Experts of a small language model: 256 experts in each of 14 layers.
Below are experts of layer 5 (counted from 0) of a mixture-of-experts language model. Rows are named router (the router's row for the expert), up (a neuron's input weights, with its number) and show model dimensions 0-63. Each number is 500 + 25 x the weight over its row's rms, rounded and kept within 0 to 999. Numbers have three digits each.
After each expert's rows: "gets" lists some tokens that make up at least twice as much of what it gets as of all text. This comes from a sample of Wikipedia text that the model never trained on. Tokens count by the router's weight.

# expert 249
router:484501532528504474527523483495497530539553507503528489515504438523478502458485506480504531534482493514507491500512555490475488513542506518517470547456500550480484524485504512480495536474487514
up0:519517492491505478507523485508452512464489479494452422473534490523504485515522492486449504532505480517488461484494498494482515545506488519495466494497511522519503497488520520442514509539504489
up1:528543494531484516467494521495525513484505507545520482536519550472461497511486509477491505505492521466525517491515492551520459528494523478494522480483514563542512516526517509458518489478466477
up2:544496503525488520482524481457516494511507488458442497488500469487499483473517468479472529502503547500437502495533472534466540472554504469501510534473515517462537530458502508510464540497471470
up3:480454503494489466506548496489547514440533512478488519474511479511528496497509484476489480510516512450478530528489499503549482492474521479505520481499458486487514496494528431500497468518493519
up4:518492544491503471514495485458464524471509479531564502442459521519517498531535473502505504541490504486531515521461473454539477473516473527531489500493470508503488515501463517507519497526478495
gets: ",", "),", "\",", ".,", ",\"", " ,"

# expert 20
router:530505497513493532457512522528473506486492519481555463528531524452523496506492485473463464487542553552488464490484503499531461493511504522481525523505471454500504516488421491502478510540484538
up0:534469506525507471499496501463479467536512482534536527549522525505473541487489510534493499522503515542495479520463500454517450492518478432480522514502497487476481532507493421475512533509506538
up1:507517482496488457540514470495479500484492477512495504530466479493506505503501488552522526470507502503449482478484512460477488502504531507513482493465488520463484472494495506542516484479535480
up2:516511493536424511507508504477488470486524524502485507543506482526506446557559512469517492506474535516529489456496518531505519475493492483483518537487505496503503494527462483496531549485522458
up3:483493531515463508494526544526455469507464475510508570498470512456522475450531481489465519493498505488532475496505477492520540494485474500506501498515505528525470512504464488526559473465520521
up4:522510522520468495488492449511501490470522462515464487519522467485509510526479480503492512475452546496474489495477537511512485488534481510528501539490522543539477512448451517521498476517483510
gets: "ah", ",", " this", " so", " act", " Al"

# expert 139
router:498506489546471474560460485516534485443470506488471508474480485505500532469520523510517532537521527522509460497498493490492489508485485544492477476492537476517493479498464492458503519514468494
up0:522504514487474484486446500518509499555465517520512501510487435492505516506503486477519528528488503515464548511490503503522536488495483501525517503438494470538525476500468496496431498473506516
up1:496483515493469457550473536511456543465475459486488528485467477524481508520554531484530494454486504480467471506480480476464497524492491545488457528496466513473518514517517516470523540516505480
up2:479480494545493492492495483491531509547491505487521508531500492494539507555544526482487531533483483492534494511472485473466489495550489484542503507502530515481499501514488478462484513514519505
up3:488466518545477531493489490495472485535526518466500434474472513499536496471475524502483503492495479513544518544488485508476517491578532511566519448479519493506509522489490497475534476547494548
up4:458491476493517479527505486492487525524485523488528544463471572509519528528503472485461493501496505490484484498490520463519530496507505537498477532532506468492524512500532518516464454481488536
gets: " he", " He", " it", "he", " It", " she"

# expert 120
router:538519465487544537477483515542469473448464546469515483531530520492476465509503472478464514495517511522497521490500469526543454510468484530470508475540496457533550477486479538493484483527459493
up0:473467511482523486515490478524498496532478519522469510501501479524559522526522488519527523510482489503475518493518478509472511497509467511541463491479491521516476513545509459516496540476486531
up1:521515492544476486517495475530529495506534460492501505476501482527481500516494490484510513542487509499513538504455500474516506508479506450501534499432438481494510515522544516474493523491504516
up2:475528474497478491529547491492549519510494458485507522536467484532480506537530475501495544504501529486515507511504504505496499457490508503475487502513520499520455484509486505527495502494518514
up3:485434488492526466502517454468503548518491507521468521487460448532482533489513522533517477516488538468515467496509509520482498467491543518480516478488480462497547515477456489492511496517498484
up4:457464495524466468486497492469524499535533470518511513504478489486515533496442493497567486497484483498501492508496557501476523498524507469549517547512471515518475519505508461536514530505520525
gets: " and", "\"", " to", "\n", "0", ")"

# expert 74
router:503485488465466491466541523517511471479520493478490541490487465518527519499455484549483542483522502520521508511502482497526552497483506446491468503495545484519499487482546443540515468514482513
up0:477483464499503491481532495447509533467499466517477490494536484484506505475506511484524520509457493533474477512500516507477512529480514483531528487508486505519490442537505522495501496484478455
up1:528507480506512518496482537498496528517470520482524523486527530507453523486492457465494472555517491469526524461503551493503521522507484502488497499469512501540506526521485511462483486509505486
up2:520521413494523492480485479530536486488491490506463501521536517484497501504492507469541440516495557491497518497495475512486477518484453531497470463500525541524457496467513469495469507507483512
up3:505556453488534485519484497506475497431490478497535523499494559506525495523521457510508472496517510478471476500483501494463494516503484522499503467464508508536473493469493528511481517516511489
up4:529490500539491511438504473529541544467476480531491516480443504511562451525510452530489478486485508476508499469520486536470497491501508546480486467486476494495506490477489460489481512493512481
gets: " on", " at", " with", " over", " under", " out"

# expert 253
router:517486484551504492498473477502546493483483540498518504533519522495483517534527474454491489519506516498471516511527479513513496549467506524465456498518495468507485490482551530501510486462471453
up0:516491485520460490542503517488509496543500511517512487474470483510517480523482523524520504500466492449475483532468529526451451514477468464484508517472484482509474523453495557500527491514533498
up1:485439531516488465510540501488478480510525459514477521508497488490498467515539510478517525529471498438495464519497526479460542476551485500520464484468525507498450503519521492506522498478515521
up2:493498541511518476512508498445486525566518476508556507511479479472528491504506495504526507533464524527515488442503485533491506510525519485525492501507481523515448497513510490494517526489535514
up3:497507453487489438473517508485529491514530522501483512489480470486530516473495492528525532481448479464513494479477526505497494527502516543486550548519510506504531439494523515505517515470481508
up4:448488514427487520543494520512502514503492491496500464524511502502524544494492535491493495532499538514485508513514463487472549501517520440507479539472542513512464496552520509470482518498496489
gets: " No", "pe", "ne", " Co", " be", " se"

# expert 4
router:430477559520437490467491482474492514488546521517469475501524527507467470513532545497518545509504526483484541530503503498452488510555487501519516481513463521512470537476503483507458472500531517
up0:481497547557521481509458491470497497484494464493453482521486493469520486510545481539503520482513513496488512528491553514461506527519517517487553527481507497509448503523497501510467519521493486
up1:548511513534461510453528484475505511543499476502478503523526528488526488523525542555540504455542463458527532511484496488463514496533461487491506499548521461498492512483497470509511513499510507
up2:492507504500452527499480484512520532464504514502500485438485511502465493477530488524485502503503471535476503484463538500515487527509445491505489483507445474513453504509506491493504521509542497
up3:456513469501529549526497515512491504539483526491498485476502526503515530486510507503470558518448489499459502526478467490543483505531503522558517439559465460539488500470523501487466534475439447
up4:499515505484529495502530470517494482510486474497508524472468553502460471509477431467516498479525504498522449464491470490514487468512498503510503509543503554512500498492457458485491481474500469
gets: " |", ";", ");", ":", "%;", " –"

# expert 13
router:522498504527514513488497530520519487489485525514511535467519513430503507515475472520509543451476510467491507490510492531534499503470539536501508484518517505506479498516483508490536485526497490
up0:523470531494513486521511478461495477492446551499477511521538523512520489507523470511534490542542480486471474542494493506509495474531517522492474510522498509478492463517521473482544516482506500
up1:496514482465524532522538531468500457509487528539471543508513480490513466510481504522514496453504470494470517489497476535490486467485516518478480500462477509496458477536496492468532540465508509
up2:469460493428548489529476501505495539544520492511485517473514510462481529481481527491504443500513537476476485502491486490509476525484481508521485463476511482477545492517519455507508501505523518
up3:516489509484524504524477511548494505447531495481471500526513471450481498508510474495510486476497476467485492505488508558492512486475510470540473466483492516510496501527503451472487518527518504
up4:482483524512519459550550503468512488488530514514530476498524465488473479492483489485511508440511529477503516526511503489483489490499507483491509546452515460493505485473473530539566514485527505
gets: "se", "ec", " E", "e", " se", " C"

# expert 102
router:553434538475512498485485511519515478491495518480479475459489514464506503518471495489494513474528532483478544508479484498527444504502493547484507520510477539557490508509516517517487488528501499
up0:462531505464474492485490442467489478511507517535467506476507523528533526492500510508485525497492475490447510536551487451506462509500514467502498549485478495487460520550503474509496514501489475
up1:454506496459522509500461520546464515500473531475511499490483459459522501486493534512490500453453533510503497488482525516524486576527488502510505529513523487497474521484516545485527476508517461
up2:490507499478506507493506514518452517479504514519443488531474486535524488511499541485530493485537519483530514503481469509512510488503461497502494518501499499527534507443499490518506497562522513
up3:526487532506551484499505502502534488559430474530492513483485510517493517509506453503486513498495462521417501561483532500463489516484540492506481520501484530506512515516516500487505507534471471
up4:479524494447509490490538453530524488481495497512532499510443495506483493506503467510557523538480499461493501522523526517474502492528495493504492496467460490504492509471493535515525484494501449
gets: " |", "ure", " as", "ur", " including", ";"

# expert 191
router:501541477466495531462539493459490520505502518510520496451505511472496497479527504506482511521505473497461496481502521514533460538512447522473531468498455488526530489482470519508467504449465481
up0:485518512484505522483473559463522524502495501533479460500469459531479503489533499482496514505547486476479509465494531512542474500493463474546512504473525507510430513546475496476473535498476465
up1:460511512477486501494524531472505543527456452503501504487475480479551482509526500516544490477465502529504489501509532515495503467515453525508531460464488541547495477489508455525532510556519479
up2:491516505505541532481494441493524547462484491484470506480515496518517519512505455519476506465499473489467482517494530495517488467494531521453482508500526509514482527519486497501481472484486500
up3:509485480463468493477499475500515504537493497472504535493477481506520495534502515493486512514415500477491508470465515474484521515496540522477491464460441512510517493553517491485505518475505478
up4:499509506453540489489509475465466548482491496483515502501486483492492500486510474564504539531532487478527473509511485474512447462537537484485499510467503481519493508509509478548509513486450473
gets: "ad", "id", "ast", "od", "at", " New"

# expert 166
router:462511552532481511482501483500485542504564507531506490526515497529501493488530509485464512500458479471452531502528514521481481518549524461511446525485482557514464535486476494476501475515534508
up0:450484491519536484495494497524501556526489478518501510499502488465494497536509495482443459544491490500470474514487503525507495543460524508483521513526432479527519469504480531518543521477459509
up1:512491498540487542479520524493526530489545468502476489519512470478487522498519494482496471506440514462536464531498514495481500525478517511516499487493534514489485492491529527508509516537470524
up2:488490488504490473490522565518544523517499486469458446507530477503471499509491510447483522497500509514527520515496488499517515477501554520531494506492481477533478481464539500466545521525503541
up3:526520570539455486475494506461482504508487509530487492476493514525459484519472472489523444484488499518495480487505505481513538513485480530471466534475539508487483486494505477486492482531541478
up4:464458511501525528500524492519515475479466477521482494492525544477476524530532505512510513529531478500502509486544517527525498503516490483478491542496551498476499504471491488545471465585523469
gets: " |", ";", "|", " —;", "%;", " –;"

# expert 172
router:506447517475502519484487486496505459478512497467486472489493500528536498538474512509502509540530511511479503514507488448517497544476549488477517520500485487522516479508469505550530445466490460
up0:543467502503459461479497496537464502504566474529489501491528505532468465478452509522500515519483508508477509522486504455491476506500484508501494478488512486526533480525516540491469503550492556
up1:480515470491491495536538496502519490450497463477509528509537528530533495499511517511483470525536509492507480457522507452506476464498506473489467541542502541481491479473494500457492515468515487
up2:533502516473489462507491489524462459477509511499481484519455524465516487502480499491465496477528495538499532529459508496462503465521486473473533495465513481500482545487482470536501528501502486
up3:500486509512486482497503481462519529510480567515511482478495512522520505510485550522531510540530527479480518483493475508494483515493502528479559514488474465518512503533531462504453487462485472
up4:494435523503461532480495506515466519484532518510474458484490545509506490547504505499560582513519520505492450510482540520491531495492499501485522479514507500467485509494526519562500473472529527
gets: " O", "ud", "ur", "t", " Or", " Har"

# expert 125
router:541511464487538536479478522538467468460465533471520474523534524487480466522496483469455506496513524519489522484503471516542458507462488532465508475535500454531551483478483538490490486530460487
up0:491495522500517539533511473476520498540522472477493518511496492465494487484493492520513506526518531510462472510519469489522502520501458482498485478483467469516454456526508521515529483459557504
up1:484520551501474510497535489498521450527482478505503516517467465478525505536526526488532477514512515521490486533506482527490557492489469497506515473450465534481500503500486477468541536504482502
up2:474497498519521495470496523486507497517522508490512520496511525514499486484481504498558499510486475511528491519483502483446514494480453513546497504461459523461484461478482509467480481498506486
up3:471480508496463467512529511520508512475488502508491504463538530525563518506498542518450525509552524482435501511457465440549506516517492446500515515503479483468468528481531482496520482476540471
up4:500447553536528495521484496512500497500525465547488543490511503522473530495518515548540494471496518506488506511512496497475512542561494451516536515498514518472453538537498484466518518501516500
gets: "19", ")", " was", "°", " film", " is"

# expert 48
router:506507484533514495474530488463483488461507519499499479477537482469551476512474537490480446522540484506524437477495496487516471522484506498511503481475496467525495519469488525475501515522471526
up0:501503531524510459504518505467507496520482547493519519503451517508503505539475510514468532507458485517504547476494468490514537510562530487539512507454461500477495468486486480535473491527473537
up1:489519517499497535553484474492520486493487482490444518532522484542474514514502455529473486504468512527521457512504501472511500468518524528537495518483495516471500479478513512457537505511458500
up2:503479471531551500504516502476440543515550520494494494475486512483519487522494535504531531545516474497506483489494467476466522481526479500551551473469500498569443500469498491464536535467485517
up3:496501510481476501507516502513519517503450510533543495484525468527525518480481500549486462521534498510514502487493498503511512482498446540523550504482501498503470512511555510512511517505480541
up4:533509491512520493528470478534512486486447426511466485479506484502483515499526505514490514472459484549543510519542502488517486505514511535516536471469477514487486483482494506511498491495477481
gets: "at", "ay", "id", "ad", "ak", "ats"

# expert 59
router:505537488517532507487517517484491518482550475490507451496526523465498507458490504446507452504453480550554463507502496495520514521492501498473527487488477480511501481494471524497474487458487484
up0:477516487479452509507511468467497518549496486517501478531460511476495509453492514520551508443499493478556480542553535475488497508482496484507482486491522495487508498493474507547493514481504509
up1:493518475501496538512498511499487467495482468513525517516474504489508517491453487490513489456503473520512511421505498496460531475452526531549486522476535480503475507511520485513507489523524472
up2:435472525513489505507497515490493494481513502527509488459487539528512456499511451512511534513521533521508509534486515522529485445493458485471503476465531495466448496501481518506531498503489524
up3:499536564515498541476503515468500502537514522508493534496413489509493510488512469496510483463505495551545500526451510514514483463481498455539540497525495510521488513534509485513517461480443481
up4:462496460512508491471511459499473507512535520514511472491473467521536505500471509494542506535481507517529488478495505514470516525494495515492515476474490505512451515517489498517528515466496474
gets: "ig", "N", "19", " All", "^{", " National"

# expert 66
router:519477545504488487492490533474497463533518495518467548488454502467486475504513520538490499516526481520553508513510497493501555498507480498519531528499492480449486497516523460473492502495491499
up0:499492559550499488478479503483504478518461467494511500512466509548468488498459503546583505483533497509508482487479500539498548524469477487496492490536525458450469494476498473460457466459485533
up1:463463486516478525470529457480507498518505511539493524449433512484479539538528502477501493492509504499554506521512495523499498472488464510500508539499500478473473507531528505523512447524483528
up2:528466495537485525475516525524492503468522457537497489541508516508511500528511504500526517497519585465489467497498471537507493526509511502498503480499462537482463509542466499499512466487513535
up3:497512501522451547494456510467515494510478507478476546528506461491494503509490548515470537451509524486526505510471555576494512494557475452469509515517508485490498503530502474484507483483500466
up4:524519498517502481462523535470486499525530529503490489508498482480504516493514532482536468500509512470476508480456474488473568469518399483487510511495502509502488516492494473511521516536478493
gets: "ing", "ed", "ated", "s", "es", "ied"

# expert 196
router:525529512470514450552496512472487523480525515465516536510493464497522495471463498539540489541525521465476453507511522510495521470487476456524512503512518555492513506490494518502535509492492514
up0:489486475490474523522473494483498526524444542488547496483467500481561487491541537494477524474501482508481485496517492481532527503525518509538529522466550525469436547529528489495491496508517501
up1:499488520511476479497500454497508481477485556456507466462493513500424465487491529450534496496490496506509498535508503484484498493510464546469533496505528511497495504482511497499457522515479528
up2:476488464517492451499497492482483547560517463439482550470473526524495459477496496507530534514513480473506526481492538524496481492532507511529530500496500464521502503486494485528530540452502463
up3:489464494531474473457480481491480507518519531466501509517539440538473516474483536468520516474529473485490522484472465495519476531515499540511470550500507507481573543514533507521481488530455510
up4:445532498480480502490476481512431516530513499498463474472489500495490454480513463492492495483536481474504549508511495513525489466478530509458476455531545515521476445488483491501495491461494593
gets: "20", "19", "–", "18", "17", "16"

# expert 238
router:541511459485540534476481521535467471458467537469523477528529526485477470519499484472457510500511517522496525483501466517545458505463494531466508479536501453528548476476479537492490486528456491
up0:483525523511516480520482501471494513480538454519467487486427523477518526500490467489502513490515529497485494470481534454507524520491563482520499519452511513496492479508550467481507475504534485
up1:505469500530522537513490513504550525470482480516527488496534499529494562473502496497469551441498494481500490479501516500484505507464481468535509527477490490463511436528511492544509510518500524
up2:513490495514486477523497505473565532508492495524498498518484515529515529517499532522545504494506523492508445496506558514466561487480520459512529532460497531485473529501491478502497509499542502
up3:479485530477497486532498494485470481514501493542480524509459470518501525449495518537456548495508496512467500515513522495504490460500510464517524503508501480547439459523476503505514530495514509
up4:486511550511480517505476467460474536471514553458480509496510476498490541503478485511546501473486493476509472511493547503507498536488505487548545541504505508491491495556511501462509462469433471
gets: " |", " C", ".", " c", " he", ","

# expert 35
router:515481480503486473514482523515493494532518516531460454525525491483478542523493461553488441465486505471508543497461487475531477480486518501484500497511485511520468465532544526511516471503496493
up0:504496506499503493515504472480531522545524466493500484505524517482468518470477494522456493512513474514504544502464529520460462515481512472533461494479529544542513472502542499519538486469521507
up1:479471500504472474522493513484468469498539438492500491533464504507513550522509488498494474456467492500507543527520502521529515486515484504487546540504473513499480466531536529447530514492467516
up2:488509487489514508498480507495502486493479508506437430480488500474461517508491477529529511493492480474480508481471531482539513470532504475533499499459489563495442475554525500493510541514522500
up3:462501485488480511499570527466495498529536503515517509518500549501472531556490498537492512534470459534507514479497470478487512442506490493477524535536511451478478454529542491514488518523447506
up4:450457488501473471539536487525468515513515516516530495511517489481498432525497548507527510483504451519542540503479511503502493478526511489520471493515482500489526504502495517495531484490543517
gets: "le", "0", "é", " to", "les", "ine"

# expert 225
router:500510477481504495453530531534511480477522471441514471493519492495519503494521466511504458511546554508523514486484501505529503532463526475509513497503499472506514507500474509534535473487564488
up0:515480493519512536526486512513501514473513459510454501513539502465503534513520506505496516487511521481466491493489533543488481462505506516481476513448506504540482527518486497509495441493526459
up1:497478492468493460478514483480510488532515486496486475531491507496519496473514510536525518558538513532530485462453489457524489492499514519552522527510489485486475521497490483515526500461532450
up2:435519483486524535480479520489516499547523520452533503522479486501518509509549494513488495490465491498478487473525530478472535534519482457520491502463508488507490534498502443510522524476474481
up3:518548490508464450475512491510521490483437471486474463513466502506493498516546514520498497524543504487504475488503520482496534510498516538541458527502506582490498546510521531538496531465522508
up4:443500523514492489509522471514536511486509500428538505516482467501487526469536445492518476530558508493535466476486531507521518492512502517501524497481488536480479546506500520529528488483503461
gets: " Al", " al", " Ar", "ul", " U", " El"

# expert 61
router:517524471494499449487517504474506514521469526518493528478508484477501517498493491452480507560488524521494501479493483508521532489480497441492515484524511456520515494493511519537529450472510454
up0:502509441507490473501497504460506470574517491518499534531505476485499541518468492495537477526490478520479481475492471488515518492540488468470529534492483483517521496511492470555511503460474472
up1:496514498474516463538470503529496548488507469496440495526498501494505474474511472499542510509459477475507439472480507486508520500524514512498534511482490494465500534460532529518481428489479497
up2:454524508485512505515555487525540494543517545544499497490478455499512564501465532479520476525492526488491466476468505533504525524506518445459483498496505509479500524508534490478498460510505502
up3:507521535503524520465516457542521498501497509507464516468475532476482557480530534490495523532524549516483507546516528497501523522526455512515466492489528489510495503491528476539540506495521460
up4:496483502512480485501515486494494516530522506536492517503508521490519482500488459493480479498471506519462551490481499521476510488516498425518536485483529477542466533489470510493507443518482484
gets: "ver", "er", "mer", "ber", "our", "bor"

# expert 96
router:538527507521524458568467512522489508521493500476514515515469477469538486489481498492520485505527517451488452489516514545484512486485482456504538471514458559502512533564467508502495487530497482
up0:503509527487491494553508495510497492508500518475514541496554511508506492523512474532492502523450477509515528478508523526521521518506469467475529528510487484459498498474453502538494484519501479
up1:489476506471526481487472508454499457537529515490468529494520492521487479499469498497475472476505483490509519529469464489572520499515503536486435498502471515529533498450539483473493500486527539
up2:491498549544477493494490534450469516465498456535533495493470566502530508429455506515479505504490471546505518464533442482555536511492505476503491479511517509503512493505501492502476466461512498
up3:486513493510448554488501519505524484458464477484570466495486522504461548466467459497504465450498476501477511505508455511496517536496516532521469515490490523524532523547478525520469508495444493
up4:515520516487483498504522509497493517484505473488490487505510550505524473516417523486537528507482494452461498477519514559480495524513484490517518479483488487513457508492485461524544495463495506
gets: "19", "20", "18", "17", "16", "14"

# expert 154
router:520558494492507496519485509525474493499537455482478500511531498482542486487540522505505442506539517546504533476493477501504482501478531520503499483505461476458501476477493508501525495456470461
up0:520513506498480444474485469514484493509529497512472495473536498567524532467477526525481489490508497485495521528494500513488487500539520535476494473464457463526475484485530493500515523500470481
up1:488479497498507498484516511494514458510516506515496488474496533497525498483434502556481494474552499532482513471492497462446525494515520499510527469458498471503505485502454482515483500439514498
up2:504532495491492531518477498525518528493554464541509490498497482509509502506508545477493516474490498521461536560527497465488521496540506504512523494451509513462505500492534538491481514486511470
up3:517493548511500530460497471506542513515523494522532475497489466513541514448505514495488474481555543488499520490531509496474514509474531503509506509532512531474484478503478513535503526507472488
up4:465497502490535517517512482490468515514501470481477516474528461544475462490500467535479491492494507543499494490474549477530523469513528511509548547521507531425497540503481467502501500497477471
gets: "al", "ir", "ar", "l", " Al", "ur"

# expert 26
router:524522481507536498461483482505490556492483534526513510458530503514517493490543508479532489463497463519511485552504470533516466511522517513498533488502512549516502496504486527472486493485536518
up0:498486493498525473513469523471473506485548504518506545463496518497504516462557534503525459468483526511535513463493477499480500474505514533508485498493497466497528528536489502497532473487529544
up1:505476496514487445488487501508523469518466531546475491464511474526461534481477467464542534495437484539488512511479515464532509485465519486510507445481459536550474504529526498477507520469503447
up2:495471485522523529478512500482513507524513496498538527480467521500473526493522523482493494541506502457522481441505524564519491535560517506506512509536517492524432489519484488438485519477519484
up3:501494532485495489510537510484526529500492499516504495552488484512487487496545524482582529478511528526503550543479494514512525495479475513450445545499519479512492453511516481511537474502513535
up4:487507524504499483548550519496522487477509466540496497457514503515543524525523477513473500499451505484508503515480495535503499487482517485510495491479504523562456558493476519512479490542501529
gets: "ic", "ical", "ice", "ac", "ics", " art"

# expert 219
router:505459487529499510468476537544469490495524525498485501516539515520524513540471486512498460485528488524525454445504508467524483528496516494501488500516478481519523477469484502487527542487541484
up0:512505531517533441521494538479473494495566490470421503478489486517515547482477507486458473488468473480467476460503505499517511477559497502465500519488479504520500535477490522497510548509539487
up1:494493484483462496484516444497480485514495496504520468503533501475513497523517519517495472523511480476455469445502520475481558466510557477514521533483506521525512499532485512508513486548517487
up2:513494521497503465499493492511490488523473480522497472534494521529523462527499488534539473502477505513490535456543503478456527460582556482519509493484492539492514518530522488495521501507488517
up3:488467532497478447500463515466529544481535454462487524473505525503519510489486468535489450549524494505516495494501475501507502484525480494542506498516545491541499501457490493517459491464533522
up4:479511491493506501496498508544544524523449512548480507452482506486497525481480428494454519469507479513472493507497486528520463453507490522515512539477516467475497514473504471524524491463493488
gets: "aj", "j", "az", " Z", "q", "ab"

# expert 212
router:501502493471535504493522488493499537463511506473524511531466520441483539458489501469553528480540487518462533489506530492423501500499478518465465525524505476466498486516491526529536502472484486
up0:513497447505470500472476456522532513502513475516455464512479515483527500510484502543524497450469497490472504507496526504452483502480493493482465484468475522509493536502475509528555508442502488
up1:484529499557514485507522498505542472540557498540501513521539491512466585513488521536474493527453488502488502496537503480455485501533522497478491521551492485498511477507560474533512524482479503
up2:494515510493541485466486569503515532489532491496512480514484489534504546549530478529524511499487485522507532509489515543479502521531516471496484494469503495492513473511499500527507541525463508
up3:498503510436510496529477499463491469479521545504518533542512508508530485521457513493520496522441491478511451511490467510461530512468465470443520513524505501476473458494506485517527510528523512
up4:516537514480487504508477478536513511467500486487514493524492509468504462494488496468550480435511490465497458476500493462469556475537479480502512539490464506474523499563514465480469484493509509
gets: "0", "5", "6", "3", "4", "2"

# expert 38
router:476478506453508524501549533480527478506497528533482550494478524465513557465514512494472541512494495519546496531511509481499529511496483527525535500497505471490441516476504509490464474485531524
up0:521488516462469515507505532481492502512524477482488506540506540454468518546483495495504449483538545544471542524452502482490523558487492483545473515472454526497460489491504462522482510512516515
up1:482503455470506462507475514547475477472525518491526522515536495481556512480482452481489494483519534478549452516523477485468500502505528508546484516536536524486500515489519477496531480488530506
up2:508489520503458522483480460512524489525461552482524498500489474492528489464470518533512467523497484486482486501523493518489486457523477496515529524493525533516537559489467490510432491508497572
up3:463519462531499505524472482497542500524501458485544516519538506534492435473471501491493513475488498429520474510462511503499528510499541520466509514485511464518484453498476456473496467470510506
up4:487494481500459456499486477472410505477499518513555498503495505513521531530504497527503492541504486452520464552543441489492499484512518503506482512533468486544513480496481475502472530546507492
gets: "ed", "ated", "ted", "ing", "able", "led"

# expert 3
router:503496491546522466534505528492515541525509512575538536523480533465496494469521457479464435455496496467447525469521485481493501477480517528524463465510518495478491485511534522509489530537476469
up0:522520508510516539495507510520474533490537455546511526495508487498507511480513473491451510485515459550481511489478561527492474509530506491530519515465534520517478462510556503478505508481521454
up1:510509489498499516511513497551481523513514499463488518493546488490474527488476455492462482494441446532481449471490510533509520467535506498530441494508463515473467521515434490524463532459516490
up2:482468515487523475499530498540476557479549539479510480485493500487480484499523492571471510531479524467486505516489484497492522468490519468492528529499560504479502516533545507497511541481490470
up3:476495545476514456508500532516511490484543469540495548496472551514492484510510468460489466542460461487515473520485538480493485465509540522453521478512489467479487519536493485507526467539502493
up4:440497510515502525529531513477501516528473498487500504501492545492489553510525517513505472470442506451473490517534524433491513500530493512519499512479511507472498453489496508456482493499464510
gets: "e", "ie", "i", " De", "ine", "ise"

# expert 75
router:516521462509525505469507509511495475492461495484557499522492473483503475527504509461496518503511547454524510493469504526471541499484482475479509499534554517522520470456509518470531522453482472
up0:489490515552494527488516500488486519483491474514455499527529516453531512517559524513472507473476501502505481478466500498501558499447508470484520464501517484504528531522492499489530512482513487
up1:480507465524489472473509500509448562479483492528497513499532492488545458523509470482509501524497513500501517499447510549489474520467543484525513535521516522489493514508435502482526531454501511
up2:446509501559474498451503509477482535518469470505482509538502465507537496521480492509500547513502546506493537489477486494492491484502547482468488474488505544488467493512486481512510479467517524
up3:456486489503504509465503465482514494487503486520499525450467503491479491526542515504508445512505494494477533492528480496454473522488484520508515494464502505539486539483535454542524538491510454
up4:497465547510502492515548527484488512471506486488464494466520543505476489531504491517511469497452527482524509471468523465514523442535498508480497527482528480510541502509491455496522513480492474
gets: "ov", "av", "our", "el", "6", "5"

# expert 31
router:501476484523502529531537490506469562484478510558526503452474495500529492481534519459474492477526470524523514555449492524443539512479516480526496484488472513482485521498503466514485503538524506
up0:499473512526513464485526500466499508500521500512505502492495456489484485483516463475509492442498512468522511543487544513495537491496490516509528521484548462458495532516486523491492457455475501
up1:500533508489498492581497517532457513505462501533520514432461521511530457503498532497514500514513499474530489524488476509461533496488529452523473486469492549491453518488515476531489521463502545
up2:465474486531493463530504467458484536496488501501543485468485484467543548493537501498482484526462515506526506518492515549471486482510465475560503500496503513521460507524513504478479449481494482
up3:504506488532484502541503488501470530460503512549503494493478504510510471496472524461524488467524473482484522521458508484461520511510497505486517506492484505445507476543490523519473464492491520
up4:488482526502488528548517521519469526535512481491474512502498494521543437481539565522500510520475528495533520474487522477503521528518517497508521511455524491519506486544506440530481498475491501
gets: "ia", "a", "o", "ar", "an", "is"

# expert 189
router:506520502516509490484520485473476531499505525482478467448476462501490524453524522514485498532513522551533486498527508493471481487496477512463534510479471493472490466500450507491460495542497537
up0:483484478483525499489503509478489432494474500520531527521445519469517488456493502454535462539548515512525486528528516502470493528528496467487475504462507496511481495533502492541451531494521503
up1:482506491440498497550521517491503480529491494511503503487462508478493495498495444476550487482508484539516431487516481490506461499495486488490463503510493536514490453497493511529522535443509473
up2:513519494510457466498510497554510518515528488483485407501482506507512490451493504508459515528509475499504538461485547524477503501504509521499507489470521493505495500479518494500435482454522488
up3:430488476511505547518513534469476431532524524500491484553474456477534519511506520460497489480492484517474497518490503506512497523510497510511506516521483491507485509558457486499531497518457472
up4:529484486522457492518481515530500545503551470479539514500497469475495505523516541527508496444514515503507522497479506516453529534516498511521497508485490463515473513487478523516466510523496497
gets: " that", " which", " who", " this", ",", " where"